From a checkpoint of a small mixture-of-experts model trained on Wikipedia: 6 picks a token, 291M tokens.
Below are experts of layer 6 (counted from 0) of a mixture-of-experts language model. Rows are named router (the router's row for the expert), down (a neuron's output weights, with its number) and show model dimensions 0-223. Each number is 200 + 30 x the weight over its row's rms, rounded and kept within 0 to 999.
After each expert's rows: "comes before" lists some tokens at least twice as common just after its tokens as in all text. This comes from a sample of Wikipedia text that the model never trained on. Tokens count by the router's weight.

# expert 7
router,218,197,185,246,225,223,225,237,194,249,184,201,212,165,210,213,208,226,219,159,254,225,210,155,170,212,188,190,175,193,241,230,189,231,203,205,171,176,220,147,244,267,197,201,199,233,182,254,227,176,204,193,208,199,152,253,187,246,198,192,262,179,185,194,269,209,193,169,172,158,149,224,260,213,209,157,187,237,208,203,169,171,168,198,229,226,205,190,192,198,161,206,213,243,250,226,213,174,228,150,146,277,228,167,154,229,209,183,214,219,146,172,239,172,171,195,208,232,165,193,187,173,160,148,235,196,145,215,169,196,178,187,209,194,213,176,211,221,179,201,230,206,245,227,227,219,268,178,218,212,212,192,200,222,202,198,125,172,177,181,197,236,137,172,132,253,170,143,152,186,172,188,173,181,212,161,204,205,210,248,175,192,255,249,190,194,196,161,158,201,226,160,191,230,241,210,202,181,155,188,212,155,185,180,210,159,189,247,206,198,225,200,190,185,176,170,206,138,182,182,221,188,228,177
down0,218,219,203,220,270,212,202,154,207,247,198,188,204,169,186,248,210,185,213,218,222,262,181,285,168,164,158,212,166,152,233,191,244,221,192,200,224,163,181,157,205,240,190,186,186,195,191,226,199,226,143,219,227,254,201,210,178,177,244,220,203,174,172,159,203,222,147,177,170,187,162,204,222,176,207,198,173,163,287,239,167,108,315,207,210,228,258,189,229,209,195,212,184,192,93,228,169,201,191,179,225,251,172,188,202,228,220,237,207,209,208,161,210,185,176,220,215,206,238,162,188,186,191,201,202,176,201,198,162,162,190,182,237,205,204,207,145,229,204,180,188,197,151,199,197,203,240,164,223,190,204,206,205,175,191,205,204,192,224,207,226,210,164,196,140,211,177,169,170,196,204,210,158,204,222,191,219,141,183,216,169,294,237,197,190,210,169,220,172,189,233,214,202,208,181,210,193,214,225,221,261,225,191,210,195,216,193,211,223,154,155,215,243,194,177,188,167,211,170,232,217,167,228,172
down1,250,159,257,263,207,217,232,211,187,223,203,187,179,206,217,205,195,201,165,214,222,151,263,167,256,200,142,215,207,164,161,158,219,193,172,185,199,149,177,256,185,180,194,160,201,169,141,196,166,184,214,178,241,230,193,236,201,152,181,183,213,196,170,170,154,181,228,126,190,228,126,225,190,197,193,177,221,158,193,228,187,255,208,210,218,185,213,231,152,176,165,214,237,223,295,152,231,172,204,188,215,229,243,207,227,211,207,186,199,240,208,208,214,237,237,256,186,210,186,201,205,164,167,180,220,201,181,208,172,205,163,199,145,220,183,141,193,192,184,200,189,249,256,241,215,215,153,217,212,203,138,201,214,207,180,180,194,207,189,176,159,151,209,215,269,188,164,257,183,225,225,260,170,175,207,229,159,250,190,199,214,176,220,223,217,211,221,201,225,188,156,226,214,232,232,213,262,247,237,252,226,216,190,184,196,237,206,211,184,229,175,213,180,222,231,221,225,199,177,214,237,231,217,205
down2,212,217,144,121,193,183,214,213,220,216,193,242,194,147,222,202,182,151,239,220,190,203,186,134,209,216,204,177,255,206,142,218,160,245,166,182,188,227,212,193,185,156,164,213,210,237,204,197,176,143,232,214,191,252,199,205,234,200,156,173,155,168,165,215,217,191,180,230,229,197,204,262,157,210,202,229,237,195,118,224,150,302,196,232,212,158,206,178,164,215,210,203,231,210,221,187,227,158,213,236,144,135,216,170,145,158,172,165,201,222,193,229,182,200,241,210,187,227,202,202,199,203,225,230,252,151,184,209,192,172,159,211,219,196,187,195,212,204,180,235,223,157,244,202,208,193,196,236,178,168,201,211,198,204,214,193,172,251,143,206,241,147,167,157,169,171,169,206,171,238,218,245,201,186,260,231,186,223,183,217,174,167,182,201,230,231,233,216,224,202,179,200,135,225,214,188,155,225,206,194,190,211,219,165,211,228,237,129,190,215,190,151,172,190,179,162,201,169,169,218,177,221,211,180
down3,180,136,192,263,169,224,234,239,241,217,221,206,176,183,213,215,155,166,146,212,134,257,227,195,175,211,212,185,226,154,189,231,225,238,205,209,192,175,191,232,271,151,175,193,179,257,201,193,191,196,179,175,191,228,208,183,205,271,204,188,167,197,208,207,210,195,149,184,174,170,243,164,217,188,199,225,160,260,182,187,248,209,211,206,170,182,257,210,199,236,254,175,183,225,271,210,206,193,226,238,213,179,193,193,146,214,213,227,203,196,184,138,211,163,201,236,220,281,187,217,180,247,174,161,196,169,244,203,207,206,189,187,162,152,209,165,189,184,227,151,171,230,194,246,173,232,169,177,226,195,185,186,196,161,235,213,258,159,204,156,191,186,216,220,251,201,226,177,196,254,112,218,223,187,208,185,187,231,205,217,254,227,167,192,191,202,192,180,208,197,194,206,169,210,195,176,191,164,237,174,150,227,186,179,195,197,232,167,233,213,199,237,241,162,242,175,164,197,231,139,166,244,220,177
comes before: " the", " The", " a", " In", " It", " He"

# expert 26
router,241,201,159,216,230,232,222,196,242,198,235,227,245,189,200,147,236,145,266,198,244,220,219,189,159,191,179,198,248,219,247,218,177,202,176,261,149,168,144,164,234,209,178,230,198,271,184,252,174,233,200,186,210,210,155,244,192,219,190,180,195,144,166,172,207,204,235,202,213,166,173,187,232,196,188,177,205,196,302,260,205,213,285,222,205,210,213,189,199,235,170,175,194,220,192,201,183,168,226,139,161,219,233,191,214,218,224,198,214,220,179,187,239,198,191,220,215,183,169,203,202,208,190,183,202,147,217,235,170,187,175,218,224,203,227,193,208,223,187,211,216,228,149,233,198,240,190,136,216,192,209,226,237,210,228,215,161,190,150,195,179,183,116,168,186,255,181,212,200,219,236,172,156,210,200,197,203,216,220,221,161,167,240,211,149,221,189,163,207,229,167,137,199,181,199,208,229,184,229,234,139,222,213,197,170,178,280,195,195,172,202,197,205,165,155,165,192,232,192,199,219,180,148,170
down0,205,220,214,220,198,188,198,212,163,180,200,178,302,189,148,177,178,218,226,204,225,190,161,198,187,197,203,191,202,209,177,146,243,213,196,205,188,192,130,218,221,221,206,200,185,160,211,188,210,202,252,208,206,189,150,197,207,193,198,232,218,247,224,211,197,178,161,187,264,217,172,244,219,204,251,173,185,200,207,201,202,191,166,218,242,164,196,222,171,186,233,154,171,225,239,187,195,228,174,212,232,139,220,200,200,153,243,193,206,245,273,190,195,215,161,200,180,234,240,149,226,210,191,151,176,196,116,224,217,176,212,220,163,250,205,126,264,145,166,255,234,159,205,212,165,225,216,185,201,175,164,234,203,192,169,228,188,196,211,174,264,226,202,121,166,231,251,261,180,184,169,219,215,193,192,222,175,264,167,206,238,181,199,186,272,235,162,215,210,215,171,202,234,184,188,161,224,209,238,216,220,202,207,212,164,203,212,196,215,189,211,187,171,206,169,226,201,222,269,183,181,216,189,259
down1,201,229,179,162,233,181,201,154,212,200,222,209,220,181,218,227,200,201,210,227,234,163,163,192,133,217,205,173,190,146,189,226,223,189,229,221,163,161,193,211,194,222,254,219,133,204,157,166,182,238,168,200,202,171,215,231,235,237,193,150,171,188,178,199,177,233,139,158,254,188,244,198,243,204,175,245,188,193,233,210,199,204,221,167,207,195,252,193,183,224,169,203,264,129,124,140,214,174,236,212,256,259,193,217,243,203,161,196,226,185,138,205,212,182,167,210,204,198,217,206,170,155,196,197,216,255,256,191,225,205,169,175,218,255,267,209,177,209,208,264,213,201,158,195,212,177,257,197,164,240,168,188,147,198,212,232,219,188,207,223,167,196,172,225,187,185,207,224,182,205,243,219,211,219,192,205,179,179,185,240,160,231,170,211,215,200,188,190,202,194,184,232,244,183,250,236,157,252,203,200,159,191,231,160,183,212,151,229,210,231,191,219,241,227,185,244,235,223,239,249,207,215,172,142
down2,220,192,211,180,163,245,144,223,219,164,191,198,232,205,157,181,211,147,233,283,195,191,200,220,223,204,133,168,194,218,250,238,261,157,173,205,155,226,191,195,180,198,226,194,220,142,188,201,188,173,180,233,228,216,198,208,226,159,194,270,157,147,259,207,240,246,208,148,241,183,190,215,182,197,213,252,168,181,175,205,226,199,249,152,185,150,183,174,256,174,196,192,235,182,138,228,201,201,225,203,268,207,242,196,212,224,239,201,209,208,219,177,180,200,158,182,226,249,225,161,241,148,219,167,223,172,183,178,211,199,241,160,185,192,154,240,242,159,206,210,168,195,196,173,232,183,130,181,252,214,200,232,191,166,186,242,193,178,207,188,175,245,164,215,222,200,159,213,202,228,202,187,225,152,246,215,186,186,240,185,208,135,213,236,205,199,142,218,192,208,207,202,184,241,198,210,214,205,188,187,165,180,178,211,268,210,209,239,159,186,197,229,173,229,159,227,214,188,186,174,176,184,164,161
down3,192,253,194,172,183,181,203,221,154,224,222,154,169,191,234,195,202,202,227,178,238,226,202,194,170,252,208,222,229,252,250,168,186,249,182,214,200,214,201,205,215,199,210,204,174,158,192,148,247,193,225,154,207,212,270,212,194,217,196,222,192,230,197,208,163,196,213,189,198,190,197,187,213,184,186,210,222,183,90,188,187,212,177,209,167,224,195,165,174,247,231,182,178,201,200,157,157,227,209,236,232,145,254,231,144,140,226,208,257,186,147,159,221,184,226,257,219,188,237,214,215,231,213,208,207,200,182,203,199,256,201,213,202,200,210,173,211,212,232,230,259,158,205,212,189,184,195,211,221,192,240,175,226,175,213,192,238,182,228,203,193,132,137,200,205,124,206,207,220,185,163,170,183,191,214,151,169,218,232,212,222,221,157,217,198,198,129,205,236,222,157,238,184,224,228,147,207,163,164,185,244,173,141,216,228,219,231,189,148,171,214,135,216,201,201,218,199,201,167,156,124,206,249,169
comes before: " of", " and", " in", " to", " for", " were"

# expert 16
router,207,213,188,214,198,226,236,233,221,231,193,240,248,175,230,204,258,211,208,170,230,242,262,182,162,220,219,204,217,225,240,229,152,224,204,240,159,145,149,198,253,210,195,225,222,281,190,248,184,197,217,194,205,232,174,232,157,225,208,181,237,161,221,164,228,277,208,181,143,161,168,188,207,193,255,166,151,204,288,217,156,201,219,238,238,236,215,153,191,211,154,178,168,208,180,227,178,163,221,166,178,248,219,157,171,236,177,165,204,246,144,186,256,204,165,174,171,129,180,180,172,210,187,187,175,195,212,236,190,172,149,204,212,189,249,199,173,213,168,177,249,184,144,238,191,233,242,191,224,209,258,196,232,203,224,212,185,179,152,189,237,184,145,211,169,232,178,196,200,208,191,204,186,199,221,185,214,188,183,232,172,221,233,255,206,210,189,196,207,205,170,178,220,179,195,188,225,166,200,222,181,222,210,197,231,168,207,166,205,206,245,189,183,168,134,191,186,221,170,192,205,163,192,168
down0,201,190,196,160,204,181,207,239,171,143,163,189,170,195,221,224,154,177,232,155,130,188,209,194,202,205,173,186,223,186,191,217,186,230,162,162,189,232,227,139,197,216,186,152,190,207,176,148,264,162,258,192,142,179,103,174,182,194,210,209,190,209,173,241,202,142,217,215,155,198,231,189,167,193,237,146,155,221,171,180,202,125,151,213,197,174,244,201,168,211,224,227,150,245,251,232,222,237,178,231,155,171,173,165,188,250,192,237,162,211,188,215,192,260,260,205,211,203,163,148,244,205,190,193,221,200,154,172,181,174,202,177,185,180,169,224,215,150,192,192,192,194,214,206,183,181,231,216,208,196,208,222,250,227,180,144,175,190,231,151,195,224,223,225,194,202,192,185,246,208,253,197,215,245,251,231,176,223,260,214,176,163,173,170,213,225,219,221,206,196,202,164,211,210,216,232,193,182,245,183,216,215,194,182,228,227,195,243,205,202,183,181,118,191,204,209,209,143,201,187,159,228,231,207
down1,148,165,228,155,212,225,171,214,213,210,236,199,216,130,178,194,208,141,170,165,187,186,202,178,202,203,181,182,155,172,209,179,211,169,206,257,232,209,174,190,205,221,207,177,154,239,207,196,229,185,212,153,205,176,242,192,218,202,227,175,235,183,232,186,206,188,125,193,187,201,126,175,239,222,254,186,173,249,272,196,222,237,203,235,214,147,186,220,194,186,250,206,205,167,206,189,240,166,208,257,227,206,188,170,209,180,174,187,117,182,186,205,181,167,178,135,191,162,166,210,159,205,231,223,209,201,238,202,183,165,258,212,149,220,185,164,185,177,217,208,204,219,155,199,186,179,202,195,173,240,187,176,187,146,187,182,285,218,212,198,258,237,244,222,239,209,179,214,160,182,181,178,152,255,158,179,196,185,228,208,244,211,194,221,139,259,181,188,189,170,247,151,199,247,168,210,202,175,151,200,199,196,240,183,172,176,210,189,205,204,258,185,212,168,238,225,171,188,185,202,224,214,252,239
down2,228,170,205,197,192,249,192,193,240,191,163,242,223,134,168,176,187,164,186,208,221,230,128,204,170,184,215,212,188,194,192,180,214,199,200,185,197,180,212,231,257,190,229,154,178,232,197,216,198,199,192,198,186,159,181,189,236,170,171,141,223,197,194,209,234,206,201,193,177,236,197,249,249,190,213,166,216,204,183,220,118,101,215,224,144,274,196,189,217,143,188,188,215,225,214,148,197,238,226,185,215,233,147,155,173,176,195,195,187,209,191,202,202,193,98,217,146,236,178,191,208,197,230,145,214,214,182,268,199,190,210,230,213,186,222,226,220,206,175,178,184,233,244,199,210,187,269,180,239,204,222,206,224,209,217,226,199,181,230,270,188,194,194,174,205,206,205,202,169,170,150,236,201,244,148,188,197,205,214,257,231,237,216,226,205,173,242,206,230,201,202,200,244,238,181,201,187,155,178,245,240,209,217,281,196,231,169,227,196,260,175,224,235,187,208,213,188,183,190,230,187,224,145,237
down3,196,192,231,241,205,184,204,187,201,205,195,185,264,211,233,206,228,221,165,173,194,201,219,198,202,181,225,205,183,232,234,208,176,197,195,195,206,230,199,217,126,237,221,223,209,217,216,191,230,197,190,205,185,208,189,201,253,227,227,246,238,181,191,207,181,200,207,201,230,204,194,239,208,224,194,172,209,197,44,203,192,192,286,148,236,226,217,202,197,284,199,179,143,218,167,240,200,190,213,191,204,227,177,211,220,158,188,212,197,231,187,159,201,229,203,204,173,211,197,252,175,172,183,169,249,210,187,217,246,160,191,208,139,209,239,217,221,188,182,217,264,232,252,200,208,153,160,206,238,221,180,222,192,188,239,166,192,173,243,144,196,213,156,197,145,162,159,216,176,165,207,195,224,206,243,208,162,257,235,181,192,216,186,229,142,188,239,163,187,207,237,232,220,218,210,203,203,198,147,177,167,149,201,188,197,173,163,179,141,248,187,173,174,242,130,205,213,154,204,185,192,231,171,174
comes before: ".", ",", " and", " in", " to", " of"

# expert 0
router,224,208,205,189,200,223,230,243,195,268,195,211,234,193,220,260,227,188,236,161,259,251,243,167,174,242,190,188,194,208,218,228,197,204,218,209,144,192,181,159,213,218,228,185,187,244,204,206,206,182,232,238,184,207,154,234,196,181,171,216,212,210,200,241,209,225,215,191,146,190,177,189,231,202,242,168,175,239,203,230,177,168,244,287,207,198,201,219,189,241,182,196,194,200,130,212,228,178,245,158,159,254,211,149,182,206,245,200,221,239,163,208,207,216,178,239,232,130,205,188,173,185,169,186,215,174,164,248,181,223,220,227,224,183,155,204,239,207,205,195,240,247,162,276,221,235,255,179,220,194,200,161,233,159,243,157,148,201,166,155,175,190,121,178,158,206,176,179,185,182,190,212,175,236,180,142,243,170,191,231,171,187,195,239,192,196,198,198,211,194,219,186,213,191,247,148,206,150,173,186,199,203,232,161,218,185,192,199,214,160,197,225,199,200,139,168,217,178,175,134,208,201,215,152
down0,219,196,243,200,204,193,184,210,216,225,213,197,172,186,216,208,188,200,237,255,237,200,220,216,183,174,182,203,193,214,226,189,152,214,143,243,187,221,251,174,164,191,153,186,186,206,215,149,190,199,195,191,171,204,167,175,197,180,242,177,190,171,182,190,149,172,223,226,203,296,210,213,241,207,216,235,230,197,140,196,227,177,163,183,188,245,250,239,151,203,231,135,184,209,230,132,159,266,217,191,203,203,246,212,230,145,157,193,195,165,166,198,166,193,171,198,245,260,162,190,223,211,202,156,243,139,240,202,232,200,209,215,180,198,221,168,218,166,220,156,247,250,228,170,244,205,149,196,183,190,230,229,201,190,221,213,168,178,194,197,235,195,194,133,177,212,180,138,178,259,181,178,206,222,279,214,229,232,188,229,153,194,179,188,219,202,188,124,195,211,190,164,236,189,226,210,179,225,231,170,217,194,228,229,198,198,233,164,180,165,222,199,176,169,197,261,231,165,161,193,171,162,170,203
down1,168,130,227,176,299,172,190,194,244,201,183,193,225,151,196,183,160,216,208,252,209,200,184,207,167,227,181,165,178,151,180,197,203,171,212,233,196,171,196,116,177,224,246,200,215,200,225,227,183,236,178,217,215,169,213,245,198,194,225,201,186,143,169,209,192,163,201,211,226,211,134,205,201,175,160,212,193,134,216,214,233,183,212,220,206,167,178,200,170,215,182,233,229,186,187,207,190,180,201,241,198,192,230,208,205,222,195,260,176,195,171,189,174,212,234,172,223,196,250,163,183,227,229,163,151,228,152,172,195,195,205,211,171,163,233,212,211,237,179,249,220,241,147,232,216,174,220,199,183,150,217,218,160,257,230,188,198,143,198,171,214,228,174,179,259,218,176,167,186,177,255,150,177,189,185,221,229,192,235,285,196,255,206,161,212,230,199,180,223,154,259,217,230,218,186,217,193,190,196,210,176,186,225,182,246,180,185,240,156,219,140,249,224,178,242,152,244,202,229,204,162,247,217,204
down2,214,168,161,162,254,176,184,194,236,232,171,148,139,198,203,207,198,195,199,191,199,233,188,169,232,196,177,166,261,190,179,227,231,228,159,210,198,226,239,199,225,253,144,202,224,126,192,250,187,225,209,182,209,154,278,222,202,207,240,204,175,191,169,182,145,181,221,211,222,232,220,189,164,215,160,195,207,230,150,247,135,246,149,173,174,190,277,230,146,201,189,224,214,240,157,211,138,236,181,196,160,172,175,187,174,168,228,206,187,190,194,218,199,219,210,210,172,200,218,207,231,152,205,260,234,194,162,227,187,206,246,202,230,207,211,207,188,248,236,180,168,224,197,225,173,175,160,226,176,164,180,212,168,237,225,144,169,227,192,234,194,176,194,159,190,224,226,161,240,179,178,172,190,149,211,229,183,266,213,192,174,189,200,180,244,217,196,201,199,198,194,214,151,208,231,227,213,264,261,230,222,200,148,202,199,184,204,159,243,159,201,136,149,214,212,219,215,211,221,193,227,200,187,206
down3,196,182,253,187,168,210,215,198,182,188,206,175,188,249,165,236,199,144,156,250,204,211,188,211,176,218,181,192,165,182,174,243,175,173,220,217,234,205,284,183,201,204,202,195,169,155,162,244,205,190,169,215,205,218,196,168,169,128,249,229,181,242,194,193,184,267,171,160,199,221,159,214,198,212,240,139,196,219,211,176,169,188,218,172,177,210,185,189,214,193,186,200,220,251,195,168,237,190,204,253,201,174,199,177,169,225,192,241,220,184,182,251,160,168,178,273,190,192,181,190,197,148,220,258,197,185,192,226,142,168,191,168,221,206,208,227,176,235,182,189,186,194,196,248,217,191,197,157,148,241,215,169,164,178,226,241,178,210,149,174,156,230,234,188,240,185,173,214,293,175,169,178,176,136,187,220,224,230,145,231,190,149,245,172,166,203,208,159,239,205,262,225,178,197,178,208,182,195,221,221,165,231,238,245,243,222,200,187,207,161,264,205,207,208,231,154,174,217,173,241,182,185,212,190
comes before: " in", ",", ".", " of", " to", " and"

# expert 13
router,204,269,168,182,201,204,213,243,251,249,202,202,221,171,193,184,226,161,193,168,231,223,253,189,174,180,173,210,186,190,191,250,191,217,175,127,131,150,211,218,257,227,169,183,232,184,213,267,198,187,237,223,220,191,165,208,175,190,189,214,216,210,175,183,231,232,197,204,224,173,189,170,237,168,195,147,200,203,261,186,173,118,234,244,202,281,198,196,191,217,155,179,202,250,210,192,168,205,161,169,174,226,176,184,220,200,219,178,187,258,164,215,244,168,194,185,190,133,142,176,202,183,187,180,186,177,171,202,124,167,203,177,225,236,184,234,170,286,197,138,209,154,181,232,247,217,192,204,152,244,225,176,231,212,156,204,172,210,154,161,184,202,181,205,209,192,214,166,148,218,188,212,193,195,219,220,235,179,209,244,182,215,216,202,242,184,208,149,209,248,189,165,145,217,227,205,204,149,204,211,228,226,195,157,182,195,202,206,199,178,246,249,177,204,222,183,165,198,184,176,182,199,180,194
down0,219,173,189,144,205,222,212,231,221,220,206,227,164,197,226,208,224,171,244,189,233,228,216,231,242,157,185,210,172,209,164,176,225,196,186,165,222,196,190,201,181,239,188,185,266,194,196,192,176,161,237,249,209,189,205,158,144,165,226,187,215,215,223,183,206,217,204,227,187,252,231,175,279,241,211,222,227,199,168,194,209,181,184,193,193,257,153,166,243,188,238,218,169,195,188,239,212,185,228,184,213,192,168,207,153,148,204,203,217,235,157,247,177,226,188,226,208,240,207,261,156,243,211,130,219,232,160,226,199,203,166,212,213,232,177,205,195,138,145,179,174,200,190,175,234,210,193,212,236,149,236,191,203,196,199,200,178,256,221,214,149,210,190,251,137,203,220,168,150,203,200,232,187,177,196,223,231,167,125,166,246,166,230,182,199,189,177,235,268,203,199,228,234,235,191,239,186,231,198,230,264,226,206,177,236,167,164,202,183,207,196,261,200,184,137,222,233,153,199,201,227,129,221,196
down1,235,148,208,231,215,154,209,229,211,271,205,214,210,184,177,163,169,160,220,207,193,163,245,177,192,202,209,210,223,235,174,247,277,231,197,210,193,166,211,187,249,198,196,167,193,178,163,224,226,204,203,201,150,216,165,183,173,184,224,272,167,245,174,242,191,240,147,195,196,212,193,188,209,184,214,184,174,191,172,180,159,117,209,158,206,166,245,208,225,233,176,216,224,200,264,224,206,228,198,199,201,201,224,194,161,225,225,148,171,246,210,208,188,155,239,198,158,219,247,232,204,226,247,210,167,212,226,191,160,222,175,132,175,206,192,179,273,154,219,205,191,183,261,220,199,197,194,193,197,158,159,217,206,209,235,212,173,223,189,194,199,267,222,212,195,174,166,194,234,231,212,197,265,212,162,174,229,179,200,213,212,196,250,213,203,141,229,225,203,151,204,232,210,273,247,196,171,185,178,208,184,265,222,216,187,105,216,223,222,194,207,219,238,196,233,185,214,217,154,165,173,202,191,185
down2,269,148,159,253,154,209,206,169,235,209,242,199,159,162,186,169,202,149,208,186,215,277,198,274,192,141,141,223,212,172,207,225,151,160,189,226,193,201,222,215,168,204,234,183,225,228,233,224,180,212,187,231,188,182,193,149,145,212,212,200,156,226,197,247,211,202,170,173,187,182,158,169,203,157,169,90,227,171,198,168,203,236,249,165,199,150,248,267,225,173,190,210,201,191,257,165,206,247,148,195,157,164,207,176,183,163,211,159,206,199,211,191,202,199,165,215,209,241,180,229,196,223,211,175,242,191,186,167,236,197,172,190,187,213,169,217,221,186,176,209,204,167,249,181,132,206,218,237,204,177,181,191,196,207,223,182,253,194,183,203,202,157,232,231,213,192,208,219,205,220,217,252,209,193,195,223,141,202,221,213,176,244,189,153,226,167,193,204,183,200,244,218,139,189,166,229,192,167,216,143,217,178,181,193,190,169,184,200,179,180,226,186,205,185,205,259,177,205,206,227,158,257,206,199
down3,218,188,201,212,196,205,172,187,247,201,196,118,168,209,195,195,194,259,176,209,187,216,191,260,214,205,218,158,133,194,241,138,173,196,203,239,211,201,190,167,222,225,226,232,189,234,204,214,229,252,204,192,207,190,199,230,237,200,188,127,210,214,234,174,241,188,150,181,147,221,182,215,214,234,226,198,213,199,160,190,196,232,208,188,165,192,266,272,119,241,212,121,176,208,226,150,227,167,158,224,174,228,228,174,182,126,249,166,199,171,201,157,220,182,163,178,221,164,182,226,180,196,186,187,135,196,203,196,213,162,204,173,154,216,187,198,204,209,135,209,269,214,179,169,172,202,189,219,241,193,230,161,168,206,190,190,199,177,166,181,214,178,217,195,169,202,154,207,205,156,248,176,196,231,221,215,186,128,211,172,203,164,185,185,164,158,207,202,229,186,213,199,274,192,139,161,250,173,174,180,214,212,177,192,197,192,255,221,199,183,218,165,221,179,198,191,201,199,151,152,218,201,224,216
comes before: " |", ".", "–", "-", "th", ";"

# expert 5
router,182,201,141,265,202,210,247,257,265,183,177,216,226,204,232,181,204,181,234,168,195,244,191,161,147,214,181,185,198,174,201,256,158,246,165,222,169,187,214,203,273,221,195,237,227,252,187,253,212,192,226,224,184,173,149,220,225,212,170,186,196,209,150,190,242,170,194,223,177,198,134,250,261,209,229,180,181,224,262,236,202,173,191,225,207,206,208,182,174,225,187,213,207,242,224,228,179,206,189,175,160,199,239,184,215,235,188,214,245,211,143,231,182,159,246,151,183,197,139,198,185,183,175,246,221,206,141,191,182,201,170,187,211,205,225,182,186,239,177,205,232,205,157,222,242,225,211,243,185,236,235,243,222,208,239,187,148,208,196,153,206,178,156,191,167,232,160,190,188,198,180,230,190,183,199,224,206,249,229,221,148,190,234,226,171,237,170,206,184,210,232,138,229,220,222,159,285,183,212,206,186,216,199,160,240,202,222,228,144,199,201,195,225,184,171,174,212,143,210,208,218,201,241,225
down0,156,244,196,195,239,221,159,205,231,240,225,205,141,268,142,197,244,232,209,205,194,178,202,272,201,215,201,238,199,200,192,208,179,193,237,203,184,183,234,184,181,179,237,113,168,207,230,161,178,232,155,212,171,228,168,167,158,197,197,203,182,180,233,198,124,279,140,212,176,211,212,146,181,184,164,182,241,217,243,145,199,240,237,202,215,226,193,220,235,185,180,192,202,188,178,193,165,237,235,219,155,165,196,159,193,168,227,205,196,225,238,176,205,241,150,212,209,188,239,210,194,231,238,134,173,200,237,204,243,213,217,198,187,185,211,199,197,163,176,183,228,158,198,215,203,166,224,182,189,175,210,204,174,212,196,152,239,152,178,205,290,225,239,161,197,195,198,234,150,177,172,183,227,248,240,173,226,161,184,181,185,208,193,183,162,189,212,143,188,222,175,222,207,210,215,184,106,182,170,228,173,186,232,178,144,172,234,188,200,190,203,247,201,205,219,198,212,224,195,212,221,198,233,169
down1,188,198,192,213,231,139,180,198,211,180,211,240,159,275,174,216,175,164,227,205,197,238,230,167,209,171,152,172,190,190,223,232,188,179,186,190,215,207,182,230,214,229,251,245,195,203,151,175,225,254,215,191,196,209,178,176,229,197,212,225,185,219,175,208,200,208,245,225,146,135,260,148,181,196,189,207,234,209,238,182,211,241,244,206,207,219,186,226,206,202,238,216,196,235,230,190,250,259,208,210,171,207,232,214,264,204,143,274,205,201,198,168,137,248,168,110,184,141,174,150,208,192,210,225,198,190,199,196,190,209,199,194,239,193,215,203,178,199,180,212,157,194,182,222,183,138,145,171,198,168,169,197,208,190,224,288,182,191,201,195,190,166,150,218,181,183,222,214,160,238,204,197,214,204,222,220,163,177,223,155,99,191,204,179,210,174,213,246,161,204,207,178,227,206,221,200,213,199,239,201,248,190,199,208,185,236,221,152,220,168,199,167,177,220,206,214,253,247,198,220,196,168,276,198
down2,192,223,237,209,187,234,158,224,240,137,227,155,255,212,221,256,160,169,211,225,193,218,144,214,201,224,201,229,199,217,183,223,219,209,136,217,242,167,189,203,179,215,210,221,213,217,204,233,196,212,204,207,233,158,211,261,173,177,242,112,192,201,202,208,222,215,147,197,168,132,170,223,200,227,160,235,206,170,177,240,165,204,176,141,237,244,199,210,126,172,159,185,226,198,138,174,139,182,230,180,186,190,227,210,187,263,248,196,194,148,242,156,216,185,188,206,214,143,188,191,236,196,150,179,178,202,191,236,173,166,208,191,197,223,275,241,178,180,223,165,219,169,173,211,149,181,211,193,204,209,202,199,230,221,164,202,202,218,226,248,228,192,156,227,159,216,240,181,221,200,212,235,170,199,248,186,224,249,194,155,164,218,187,215,178,235,210,240,171,174,212,163,165,197,218,226,203,181,233,185,202,185,164,187,162,171,223,216,142,227,214,211,225,188,176,200,206,219,155,271,168,211,213,175
down3,197,188,226,198,202,189,224,222,193,159,220,190,216,148,202,195,205,196,179,179,169,225,161,228,233,235,218,108,201,212,221,203,216,185,201,202,243,133,139,179,269,203,131,130,174,180,161,191,196,102,205,230,209,202,164,193,234,193,187,239,178,218,213,197,219,161,242,182,230,224,185,187,186,257,235,172,224,193,154,204,197,277,174,211,203,163,220,230,222,132,202,220,210,228,304,191,238,184,220,210,191,178,145,193,201,243,192,168,204,241,175,189,177,190,210,248,222,276,164,184,227,220,208,181,207,219,221,244,199,210,208,182,227,182,224,250,165,169,188,213,198,197,190,206,206,188,250,200,189,161,175,193,205,178,174,190,180,192,239,236,221,187,201,155,160,156,207,176,214,223,200,194,151,208,204,159,189,152,200,184,194,197,254,232,251,206,175,179,216,209,153,174,238,185,208,158,231,211,232,240,213,198,191,151,216,229,201,167,228,181,199,261,244,221,255,188,180,187,225,202,197,191,175,223
comes before: " the", " a", " their", " 0", " his", " an"